Below are experts of layer 9 (counted from 0) of a mixture-of-experts language model. Rows are named router (the router's row for the expert) and show model dimensions 224-335. Each number is 128 + 32 x the weight over its row's rms, rounded and kept within 0 to 255.
After each expert's rows: "gets" lists some tokens that make up at least twice as much of what it gets as of all text. This comes from a sample of Wikipedia text that the model never trained on. Tokens count by the router's weight.

# expert 49
router [123 124  59  82 118  94 143 138 157 134  88 135 129 112  85 142 129 150 146 149 118 108 106 127 162 137 154 125 119 141 155 119  67  93 108 114 192 148 205  87 149 103 169 147 118  87 112 143  98 169 137 157 151 181 131 138 156 127 167 148 164  95 111 165 118 187  87 135 123 132 117 115 151 160 145 121  57 122 164  69 135  90 165 130 125 147 189 107 132 118 156 128 120  71  89  87 141 107 127 129 188 163  97 136 144 169 132 107 145 143 125 131]
gets: "\n\n", "–", "°", "(", ".", "N "

# expert 54
router [142 118 125 136 147  67 150 117 126 129 139 131 119  74  92 202  85 158 100 198 142 116 125 161 109 182 136 146 116 134  88 128 171 127 141 182 175 150 105 126  76  80 108 137 101 168 158  95 147 180  83 107 127 169 121 141 153 145  99 143 127 138 135 139 110  92 151 159 108  98 121 156 106 131 105 115  79 100 122 101  88 114 173 194 201 136 154 122  84 137 116 147  99 160 149 102 137  80 148 173  99 132 136 145 111 147  91  90 137 180 174 106]
gets: "\n", "- ", "′", "°", "by", "″"

# expert 35
router [146 138 119 142  89 143  77 118 186 123  96 148 164 156 153 137 158 137 123 119 147 143 148 123 118 114 115 119 129 153  52 115 180 144 119 112 119 154 133 113 157 151  96 117 134 114  95  96 137  94 171 139  90  50 132 106 159 115 117  91  81 150 120 128 140 126  82 119 150  75 110 142 150 108 125 139 192  70  99 131 145 131  92  95 144 153 103 161 159 118  81 134 149 106 144  87 126  76 101 141 102 142 151 132 155  91 143 134 123  78 152 163]
gets: " ", "\\", "v", "uc", "0 ", "} "

# expert 53
router [111 156 163 153 171 116 134  89 124 107  94 149  72 127 175 135 166 158 142 125 102 102 158 101  92 125 146 120  55 194 163 154 113 196 133 172  98 193 167 105  79 139 145 141 139 110 104 146 103 124 172 141 114 126 112 120 132 102 193  85 125 120  77 174 121 102 142  77 155 104  91 154 116 149 155 145 170 113 132 176 135 166 116 101 118 175  78 172 129 106  74 163 170 135 147 135 145 101 139 127 161 147 151 127 171 168 126  78 189  72 137  85]
gets: "+", "em", "Jr", "% ", "S", "−"

# expert 3
router [130 144 142 110 212  78 177 128  67 138 121  81 105 144  96 123 111 136 147  74 107 112 103  66 125 105  75 137  90 155 132 116 170 163 145 114  84  99 132 146  84  95 164 123 113 109  80  74 111  99 115 134 167 129 114 132 149 106 165 110 123  56  88 126  71 180 142 122 168 129 110 108  70 105 128  99 158 191  65 180 128 127  69 130 131 159 165 123 137 154 161 127  86 126 164  85 153 190  98  86 128 158  84  64  92 157  98 132 120 168  54  98]
gets: "-", "a ", "St", "tr", "st", "g"

# expert 2
router [131 148 157  85 114 143 210 151 100 113 152  88 105 128 130  69  82 174 110  90 134 146 133 107 116 133 146 119 179 147 131 111 141 123 163  88 140 103 142 117 144 100 125 144 136 137 177 157 143 124 191 147 153  82 118  93  77  98  82 153 109 130 145  90 191 106 116 152 108 128  95 106 113  57 106 103 119  60  74 127 115 120  80 124  90 155 136 174 110 140 160 118  65 154 100 101 169 116 126 119 121 168 143 169 110  41 146 164 122  81  65 130]
gets: "the ", "\"", "ic ", "ian ", "al ", "British "

# expert 5
router [104 120  91 115  90  88 153 143  84 112 123  68 159  96 126 164 116 113 128 172 102 163 122 122 183 156 128 136 116 141 139 179 127 140 169  97 120  92 138 121 163 126 180 160 166 135  89 121 173 152 157 136 126 150 143 115 131 136 135 131 103  89 170 145 125 149  74 102  97 146 164  93 113 108  86 133 108 137 139 123 144 122 138  92 205 129 113 114 151 131 124 129 154 210 124 174 156 189 122  98 154 177 132 111 153  84 130 129 152  92 132 124]
gets: "a ", "ed ", "based ", "two ", "one ", "died "

# expert 16
router [139 134 133 115 179 135  86 133 178 149  79 126 111 108  80 161 143  65 109 117 107  83 118  53 177 148  76  70  98 190 115  74  87 159  89 164 128 155 138 118  64 165 157 151 133 106  90 160 115  97  96 163 133 150 146 127 115 107 183 111 112  95  62 134 142 141  96 159 179 133 156 174 106 130 110 160 123 162 126 129 131 111 119 111 117 161  68 143 129 114 128 122 158 117 130  43 108 115 138  51 139 129 138  63 129  88 105 137 131 200 122 146]
gets: "(", "S", "W", "R", "B", "C"

# expert 63
router [166  95 132 117  83 123 155 117 144 103 146  90 126 106 168 116 131 134 104 117 118  96  55 128 133 207 153  78 152 167 135 130 121 142 131  87 107  69 176 152 137 148 110 179  93 101 120 186  82 147  69 186 147 109 137  91 135 188 111 215 120 105 168 116  98 105 129 164 112  92 154  87 161 199 137 182  83 113  96 120 148 117 140  84  55 109  72 119  55  87 123 143 113 118 195 134 149 133 155 137  90 189  87 168 152 174 139 116 122 131 186 108]
gets: "\n", "| ", "\n\n", "– ", "/ ", "- "

# expert 18
router [147 128 118 154 152  90  85 143 150 105 134 129 152 104 134  97 121 116 119 125 146  96 160 152 139 123 128 175  63 140  76 114 170  98 159 194  82 172 126 145 109 166 138 104 110  94  94 137 137 120 107 165 160 104 184 177 145 112 149 107 115 146 125 168 201 100 151 134 227 122 175 100 136 118 103 115 124 204 132  99 122 183  98  89  99 137 121 110 156 111 115 171 134  85 145  92 122  81 123 200 186 182 196  65 120 116  91 119 112 102  93 148]
gets: ". ", ".", "). ", " ", "(", ") "

# expert 28
router [147 154 101 180  95 130 141  80  46 119  68 161 109 173 122 176 107 127 142 119 120  66 151 194  82 106 106 141 119 148 119 114 184 147 116 148 128 146 129 140 155 170 162 129 197 162 158 137 117 147 158 145 108 150 151 101 113 113 105  80 126 180 100 158 157 129 190 114 109 169 150 108 153 142 152  67  79 132 128 113 108 112 133 101  70  84 154 173  82 177 133  78 136 149  83 117  49 118 167 149 148 157 129 171 129 126 125 129 125 217 173  97]
gets: ":", "\"", "l", "u", "k", ")"

# expert 29
router [174 139 101 145 137  78 169 129  80  61 170 116 191 123 142 188 113 169 162  61 101 155 147 119 128 104 140 122 129 122 206 121  81 159 131 151 187 135  96 121  80 142 181 102 127 122 148  92 139 112 177 112 155 125 144  69  70 143 112 145  74 116 139 153 126 148  57 118 114  92 132 130 101  94  84 122 152 113 140 172 113  60 159  95 140  90 143 102 135 123 114 146 126 127  95 115 143 120 172 108 130 113 134 138  60 158 138 167 113 136 124 101]
gets: "0", "re", "4", "1", "5", "8"

# expert 19
router [137  75 148 161 134 156 147 176 140 121  59 126 135 176 130 113 153 112 124 168 106 106 106 102 139 139 115 158  88 142  38 211 130 122 102 181  45 159 171  97 122 142 131 126 125 150 148 163  99 122 124 118 129 121  92 156 187  96 105 141 142 126 114 169 102 103 128 111 134 153 127 147 117 127 185 181 109 116  66 117 202 159 107 156 101 120 102 128  99 107 184 110 145 130 143 178 145 111 114 112 119 124 147 171  83  81 148 122 118 112 126  92]
gets: "at ", "of ", "to ", "for ", "from ", "in "

# expert 57
router [156 182 141 163 166 153 131  81  92 105 122 140 159 132  77 154 117 213 143 146 114 144  78 104 126 160  58 182 159 146  94 138 125  76 113 100  60  98  96 140 169  66 146 119 117 102 150 110 125 120 104 155 113 178  69 181 187 150  90 114 122 164 145 161  92 154 141 107 143 135 159 109 102 128 169  61  85 200 154 129 139 125 138  54  65 148 151 132 181  73 102 107  84 127 129 159 117 133 133 118 122  89 101  60 115 119 120 114 147 114 122  83]
gets: ", ", "), ", "March ", "September ", "October ", "November "

# expert 0
router [138 126  67 117 128 100  90 102 121 125 125 155 159  88 105 136 133 138 110 160 115 177 185 115 170 135 150 120 186 169  87 106 119 117 174  91 105 143 131 152 151 157  86 166 171 150 115 134 110 169  87 144 137 113 113 144  91 111 168 117 100 182 110  69 127 148 119 109 108 157 139 160  85 114 121 155 111 184 145  59 154 122  99 147 202 121 112 144  73  87 159 109 148 183 112 149 189 111  71 148 108 157 138 128 152 168  98  77 153 130 139 145]
gets: "=", "a ", "American ", "an ", "born ", "football "

# expert 30
router [137  78 117 108 104 169  90  54 175 177 125 117 136 144 162 118 109  72 114 189 130 121  78 124 135 164 146  92 106 169 129 138 141  95 115 109 174 159 151 123 147 166 173 121 150 108 155  97  94 135  92 181 180 101 120 144 125  82 180 110 150 194 103 185  96 133 122 125  77 129 128 166 157 141 134 184 139 185 171 168 162  98 165  88  73 129 122 115 109 112 150 158 125  98 116 141 145  74 129 152 134 181 109 133 121 151  75 190 124 110 139 117]
gets: ") ", ")", "| ", "; ", "(", ", "

# expert 12
router [106  80  93  92 101 145 108 115 150 131 112 104 114 163 119 159 126 147 103 141 123 143  99 157  99 140  94 148 146 131  87 147 150 147 132  57  87 115 110 141 126  93 152 108 151 114 155 124 129 138 132 140 112 172  78 156 121  93 147 161 145 148  58 151  48  84 171 130 153 150 113 122 159  66 152  86 174 175 142 111 157 154 139  92  53 149 155 170 131  94 119  85 113 125 109 157 144 152 137 126  64 128 110  78  77 111 117 135 112 109 118 137]
gets: "and ", ", ", "with ", "that ", "by ", "but "

# expert 55
router [166 117 134 127 174 137 149 106 101 113 141 131 171 121 131 100 107  95 139 117 144 126 150 153 132  92 132 180  59 137 126 122  78  97 109 103  86 148 147 141 139  90 111 130 110  64 109  98  63 144  88 136  95 101  64 145  89  19 111 145 141 123 174  91 104 134  95 138 136 148 123 120 161 146 120  81 108 102 137 120  92 198 113 147  96 147 128  99 146 110 152 145  99  76  81 142 177  97 109 160 150 138 148 128  76 164  86 123 112  86  79 151]
gets: ": ", "-", "ia ", "us ", "age ", "): "

# expert 25
router [109 123 123  50 111 170 146 110 116 133 110 114  99 141  70 149 142 108 138 210 134 148 146 139  96 176 106 154 109 171  90 161  22 126 103 151 107 140 121 198 167 135 155 114 132  77 125 152 123 151 146 102 140 123 126 150 164 121  94  74  63 156 165 120 137 150 132 122 126 162 157 107 164 129 149 156 126 154  96  84 118 150 102 124  91  79 141 197  87  53 134 122 170 124 136 164 169 143  92 138 128  96 112 187  98  82 105 126  98 127 141  95]
gets: "in ", "to ", "In ", "on ", "from ", "of "

# expert 61
router [118 107  96 147 109 143 152  81 136 123 174 152 161 156 143 148 178 119 108 122  86 155 124 110 159 174  90 187 143 133 144 150 122 165 130 109 132 112 128  73  95 170 105 149 146 129  73 114 167 131 160 125 103 164  88 105 122  90 142 139 142 153 157 195 134 130 107 126 123 174 118  96  96 118 132 133  38 133 156 117 150  83 171  93  94  92 166 180  83 107 160 127 128 119 136 171 106 109  77 100 113 127 109 107 170 134 157  65  77 127 219 157]
gets: ", ", "However", "According ", "that ", "The ", "A "

# expert 14
router [134  94 145 173 144 107 107 117 147 131 211 156 119 109 154 118 127  96 119  93 158 177 118 153 162 130  93  74 121 136 139 128 171 172 105 106  86 100 157 125  86 152 147 138 109 145 145 107 137 109  95  93  66  98 141 112 144 167 134 161 181  82 137 127  82 173 123 131 106 117 130 132 110 127 155 171 160 127  94  94 118 119 205 104 130  79 110 106 144 128 130 150  79 157 100 117  96 180 149 162 155 154 124  64  88 148 150 124 135 122 114 121]
gets: ". ", "\n\n", "\n", "| ", "). ", "\". "

# expert 13
router [ 97 110  90 106 156 147 147 165 127 162 157 141  97 138 119 103 135 125 162 136 125  73 102 139  89 107 123 132 146  96 142 149  78 159 158 151 146 108 160 125  54 124 151 134 231 117  94 115 191 151  64 142 164  80  89 136 142 167 162 126 181  77 128 131 135 166 126  93  93  61 104 154 141  79 132  66  68 138 133 124 120 117 123 120 142 145 114 159 177 137 104 107 107  90 163 102 163 128 121 110  84 147 141 110 143 119 161  39 138 118  93  91]
gets: "| ", ".", "% ", "(", "population ", "km"

# expert 43
router [ 76 165 166 122 162 162 169 134  69 114  98 189 156 132 122  93 141 138 110 158 174 161 133  81 124  75 155 155 144 102  93 151  83 122 122 157 135 181 192  85 116 161  96 180 119  96 212 176 164 131 140 118  95 111 102 111 151  80 144 126 118 143 116  78 176 134 122 159 150 168  90 143 111 141 113 137  79 112  92 169 101  98 132 103 137 136 175 107 139 173 110 183 153  82 162 150 171  90 128 114 114 129 123 146 109 133  76  83 147 152 115 103]
gets: "|", "P", "ae", "us", "ic", "c"

# expert 34
router [110 149 146 150 153 188 131 113  71 228 132 105 166 107 135 106  74  91 153  88 134  54 113 128 119 152 155 126 175 147 163 127  44  91 181 196  90 135 116 125 168 127 131 150 106 229  90 101 178 175 104 129 117 139 113 112 114  94 193 136  70 180 112 164  73 128 177  96 116  78  80 240 125 118 118 130 153 119 105 166 129 158 148 152  99 159 144  99 104  45 136 148 165 154 129 105 163 122 168 157 137 131 140 132 122 118 164 137  79 122 200 115]
gets: ",", "ti", "i", "li", "ri", "ati"

# expert 33
router [168 150 182 157  55 142  98 123 125 211 193 154 129 108 158 158 122  64 170  90 168 165 111 106 158 180 124  61 162 104 124  88 118 162 170 151 147  84 132 146 101 170 130 129 168 119 102 120 142 199 114 149 167  73 108 107 123 190 135  98  68  84 138 122  95 107 111 119  91 160 165 184 175 166 164 142 134 111 106 181 154 176 154  93 145 104 146 145 100 112  85 169 111 128 138 129 114 152  90 127 151  83 122 147  91 124  99 110  89 126 130 117]
gets: "| ", "; ", "—; ", "/ ", "$", "ă"

# expert 6
router [132 108  81 116  94 175 128 133 141 132 101 116  89  52 124 160 126  76  87 170 115 144 137 159 117  94 156 155 150 112 112 208 133 111 126 161 136 121 144 173 143 163  71  87 129  86 137  86  88 174 129 107  52 126  77  90 133 164 154 167 115 130 181 125 106 135 121 167 116 119 104  75  86 169 140 151  76 131  60 113 147 160 197 110 179 100 119 118  50 172 112 183 117  94 105 183 141 101 165 130 118 101  63  39 172 149 156  78 108 118 167  97]
gets: "| ", "- ", ": ", "by ", "USA ", "= "

# expert 45
router [126 155  93 121  79 110  82 116  90 170 148 101 163 128 123 125  77 118 143 103  84 140 162  95 117 122 151  37 131 158  65 107 143 102 109 137  94 128 105 101  76 116 105 133  70 117 104 114 155 112 130 137 171  95 169 109 111 150 121 130 151 103 142 167 130 105 152 130 124 161 129 122 132 112 135 149  85 125  93 117 141 138 130  58 141 131 115 112  94 177 148 139 123 102 155 131  39 153 155 104 117 104  91 141 127 106 158 118 106 186 108 104]
gets: "'", "s", "Mc", "’", "p", "ph"

# expert 58
router [146 115 138  88  89  94 144 151 151  82  71 130 122 199 160 207 167 147 160 136  86 100 125  92  48 158 117 103  45  60 141 147 104 131 153 108  98  76  98 132 101 135 104 115 126  72 143 128 117 172 139 147 175 139 112 164 127 147 151 156  93 105 165 102 106 110 195  95 149  97  92 122  68 136 146  91 117 152 149 138 106 134 121  96 115 142 119 126 169 156  89  73 116  99  87 117 147 168 187  51 102 142  77 141 186 187 150 135  96 137 135 150]
gets: "\n", "M", "3", "L", "T", "D"

# expert 31
router [133 104 131 138 184 114 152 109 188 153 171 136 146 123  75 173  71 105  87 152 136 121 111 149 101 124 168 136 128 143 120 123 116 124  98 143 146  79 129 138 134 104  71 114  99 154 149 101 137  85 104  62 148 112 168 140 112 163 147  82 135 121 154  76 108 104 110  97 155 150 102 138 133 179 130 136 156 121 106 124  69 128 150 186 141 139 128  88 100  89 137 134 143 171 187 138 124 108 159 135 123 167 111 112 105 126 107 122 161 187 176 150]
gets: "201", "200", "202", "199", "198", "197"

# expert 39
router [125 120  89  63 131 129 112  96 154 143 132 134 152  69 142 146 129 126 109  68 128 151 112 148 121 103 122 122 106 133 129 155 156 136 128 131 183 105 138 143  92 115  97 171 118 176  84  67 151 106  67  87 182 124 146 155 131 126 108  87 165  72  59 194 112 168 118 140 150  59 108  79 126 172 132 131 116  67 158  87 159 122 161 155 139 160  97  83 128 143  90 114 134 112 127  96 101 150 107 142  92 150 146 153 161  91 118 122 125 105 145 167]
gets: " ", "1", "2", "0", "3", "4"

# expert 52
router [182 174 140 140 135 127 138 148 117 116 197 166 164 111  90 145  88  88 163 179  97 131 110 133  98 128 195 142 137 131 119 119 173 127  92 153 126  84  64 142  70 105 129  66 141 158  79 141 145 171 128 132 134 135 125 139  85 114 117 159 142 138 101 147 108 150 178 133 132 103  91 159  98  75 168 126 141 153 180 147 125  91 150 143 166 141 138 133 171 162 152 106 139 142 123 111 113  94 125 190 143 120 104 103 103 162 146 161 115 132  86 145]
gets: "m", "th", "ac", "at", "h", "ah"

# expert 42
router [ 93 145 149 157 110 144 122 164 135 144 114  92 146 206 128  99 155 125 132 194 136 173 139 162 117 145  92 176 122 112  72 111  99 122 129 105  94 152 156 144 195 155 175  92 163  74 111  81 145 103 200  83 151 114  69  61 139  89 139 147 150 121 131 141 201 137  76 170 100 100 123  87 117 127 137 134 129 136  90  61 155 147 109 119 139 135 117  96 155 109 154  83 151 169 161 165 128 169 107  67  94  70  79 198 149  70 141 123 114  83  95 121]
gets: "to ", "is ", "not ", "are ", "be ", "can "

# expert 37
router [101 180 129 117 140 143 130 130 173 143  78 114 153 162  82 102 151 177 163 114 180 111 118 125 110 107 149 137 130 126 152 131 125  85 117 124 145 187  80 138 150 122 132 149 118 137 138  93 147 134 100 106 121 178  61 136 130 100 113  98 167 147 112 140  93  82  51  71 134 134 170 132 105 105 138 142 141 162 155  79 112  99 108 163 126 126 137 138  78 121 145 143 147 108 111 100 148  99 104  83 101  68 106 125 129 134 120 140 145 158 102 113]
gets: "he ", "He ", "She ", "she ", "also ", "who "

# expert 22
router [ 95 107 116 105 105 167 102 167 153 180  82  76 149 135 174  97  87 140 149  75 193 138 154  83 125 116 147 187 137  94 121 131 101 137 138 167  93 138  83 157 126 116 110 123 128 157 166 107 137 142 123 166 109  92 165 120 149 200 125 161 162 129  94 102 110 151 138  71 139 149 164 117 146 169 100 112 168 113 187 148 103 105 164 213 102  73 113 134 132  52  63 151  90 135 150 135 111 143 114 107 128  94 107 101  57 157 114 137  58 143  73 137]
gets: ".", "It ", "which ", "it ", "who ", "that "

# expert 48
router [126 198 124 174  74 146 140 127 152 154 157 162 111 136 140 125 143 144 109 193 122 114 103  84 171 168 149 138 147 128  26 132 147 178  59 163 136 125 129 152 114 108  93 153  99  73 152 125 169 150 159  91 164 151 126 138 188 174 135 122  80  90 100 146 118 142 161 102 169 172 146 132 209 116 144 136 120 126  75 101 136 154 131 127  73 110 135 136 182  96  95 127 130 169 113 125 121 132 136 110 112 100 132 135  65  95 144 130  82 161 149 129]
gets: "of ", "for ", "on ", "to ", "by ", "in "

# expert 10
router [ 97  77 149 159 167 195 118 143 156 195 140 105  99 117  97 130 162  96 145 135 166 102 163 125 139 101  98 122 171 166 109 130 186 148 172 126 123 106 121 135 195  83  89 163 156 121 109 175 107  85  87 121 108  79 100 182 148  87  98 151 162  95 154 123  84 111  52 184 171  87 130 130 155 142 198 119 132  91 150 102  66 189 109 144 100 172 104 101  95 132 125 117 171 166 108 180  83 132  96 129 163 163 160 179 143 157 134 148 137 103  99 156]
gets: "\n\n", "\n", "', ", "0 ", " ", "= "

# expert 51
router [111 193 170 142 199 125 132 120 110 124 131 124  88 138 101 162 100 126 171  88 133 120 146 145 187  91 162 141 166  84 130 132 131 119 106 123 162 142  67 174 156  79  88  84 202 118  90 136 127 124 120 158  86  96 156 169 151  80 158  49 117 137  75  74 138 107 149 125 182 108 167 105  99  90 157 110 157 103 138  66 141 206 150 145 167 115 146 145  91 137  97 101 159 133 119  65 150  92 100 160 186 128 121 199 138 111  85 134 113 123 119 204]
gets: "0 ", "1 ", "3 ", "2 ", "4 ", "5 "

# expert 20
router [116 145 166 155 131 111 106 181 137  40 146  37 118 107 126 103 116 141 166 145  70  91 163 149  97 144 111 159  79 133 114 105  98  95 124 115 114  78  87 173 147 136 168  95 158 164 155 182 177 134 183  91 137 111  92 209 103 143  90  80 145 137 159 129 153 113 129 107 124 163  74 160 205 103 154 103 171 129 130  54  88 172 143  93 139 169 172 155 171  89 140 122 132 135  94  74 126 153 184 164  79 156 141 144 126 114 169 129 100 121  96 141]
gets: "\"", "The ", "of ", ": ", "s ", "A "

# expert 23
router [165  96 135 124 108  32  76 154 118 111 102  66  96  99 134 165 115 114 111 110 126  83 103 140 106 139 159 117  94  88 146 138 136 169  96 103 149 167 166 166 135  43 122 128  54 129 137 148 106 107 134 117 117 146 200 125  93 126 125 126 185 144  34 178 192 170 209 154  96 152 138  87 137 109 205 124 137 167 169  80 114 140 135 185 201 147 161 105 165  56 116 117 136 143 110 121 146 130 118 160 131 138 150 151 142  49 130 108 103 136 113 203]
gets: "\n", " ", "0 ", ") ", "1 ", "2 "

# expert 8
router [144 106 118 120 175 145 192 143 110 178 124 101 119 100 106 178  95 109  83 129  76 123 187 114 164 150 124 128 109 128 145 134  53 164 103 112 125  73  95 191 145 103 184 156 156 117 107 143 171 166 161 153  73 133 138 130 125  59 130 150 125 143 117 145  75  58 144 130 131 174 139 149  88 113 150 152 157 130 178 164 169 168 165 113 148 109 148  98 135 113 191 103 116 107 114 100 168 111 132 180 126 141 158  74 136 141 125 195  68 183 105 176]
gets: "the ", "his ", "The ", "s ", "their ", "a "

# expert 62
router [ 77  68 164 134 121 108 161  93 176 121 135  76 121 151  74 105  92 141 114 100  95 169 153 154  75 169 174 111 117 106 156 110 149  93  94 121 180 142 134 142 198 127 130 109  91 100 150 112 175  86  87  99  69 147 120 107 104  89 130  96 156 165 173 176  94 179 143 124 150 135  88 148 182 115 143 126  65 159 139 151  95  56  87 146 117 137 154 150 121 106 123 152 117  93 139 100  90 123 114 146 106 119 148 156 141 113 113 123 134 119  70  98]
gets: "- ", "| ", "= ", "*", "=== ", "–"

# expert 46
router [118 160 121 111 169 151 154 141 164  93 121 105 114 120  77  73 107 142 130 134  83 129 150  88 133 189  49  56 159 130 154 115 145 178 178 123 193 137 130 160 147 131 155  94 105 155 140 111 147 134 197 106 100  95  88 151 142 111 100 156 204 156 151 160 117 153 101  47  78 158 120 154 117  88 157 120 114 124 164 129 138 131 129 131 166 120 156 101 133 132 155 150  99 167 103 123 146 133 112 124 114  57 174  84 123  73 175 164 144  88 109 120]
gets: "\n\n", "an ", "th ", "5 ", "4 ", "1 "

# expert 4
router [143 140 133 150 131 152  62 178 165 110  93 169 107 101 153 137 119  76 135 199 172  80  51 159 145 118 105 138 154 104  80 144 124  95 103 130 149 117  96 136 147 124 125  92 150 129 138 138  90 113 126 100 143 166 104 163 196 102  91 163 106  95 126 119 132 119 180 188 181 152 158 164 167 132 118 116 138 147 100 173 106 112 102 165 119  91 142 139  98 144 102 105 142  94 109 118 132 177  88 134  78 104 157 127  89 134 133 116  88 101 137 131]
gets: "was ", "is ", "as ", "were ", "be ", "had "

# expert 59
router [118  92 113  75 130 100 148 152 132 108 142 162  90 119 148 101 169 129 106 101  91  93 149 147 156 115  94 155 155 106 179 130 175 168 127  52 119  88 123 133 109 109  85 162 199  71 110 102 123 139  86 175 163 127 118 170  97 115 145 109 172 141 110 117  99 125 118 128 124 102 194 121 138 192  80 125 135 160 118  76  72 160 173 138  81 152  89  69  64 134  87  82 123 129 130 167 106 112 106 101 142 201 156 129 178 175 123 125 103 128 167 165]
gets: "–", "| ", "1", "2", "; ", "-"

# expert 47
router [112  84 124 132  65 128  85 126 159 142  82 167 192 165 154  90 112 158  92 104  50 151 113  69 109 156 132 149 117 163 132 157  83 146  45  97 110 137 101 112  72 168 146 120 117 125 151 101  87 126 107 185 147 124 161 103  98 154 126 205 128 139  97  92 132 161 138 160  86 124 114 144 179 140 137 126 174  63 102 146 120  76 111 101  63 120  98  78 127 133  76 132  88 106 105 137 139 124 145 132 107 164 129  72  92 140 121 126 124 117  74  96]
gets: "(", ".", "; ", "/", ": ", ":"

# expert 15
router [168 110 148  85 105 124 150  88 103 172 136 154 121 121 129 105 112  98 125 100 110 143 209 118 180 176 116 105 128 111 157 117  73 124  88 158 168 142 131 148 121 125 155 121 109 109 154 139 149 138 149 106 115  87 129 106 141 103 108 185  99 193 177 174 104  70 128 106 126 120  86 167 153 118 104 142 118 128 178 156 169 110 119 191 108 125 191 134  96 164 138 100 134 109 115 174 166 109 114 166 130 148 158 105  81 162 100  95 162 170  98 120]
gets: "the ", "| ", "The ", "its ", ": ", "this "

# expert 36
router [149 101 157  44 155 102 101 182  97 105  85 137 151 108 166 148 132 122 101 137 174 189 110 147 188 113 122  89 128 157 192 141 145  84 167  87 110 187 120 114  97 115  95 134 110 161 163 138 117  76 140 167 114 123 211 115 136 135 116 137 145 161 115  86 122 134 129 160  85 187 162 143 162 116 117 155 134 136 111 125  64  65 127 109  87 123 132 157 112  99 147 148 116 101 101 153 150 106 130 118 140 165 137 171 136 185 126 132 169 171 176 109]
gets: "|", "==", ".", "===", ")", "== "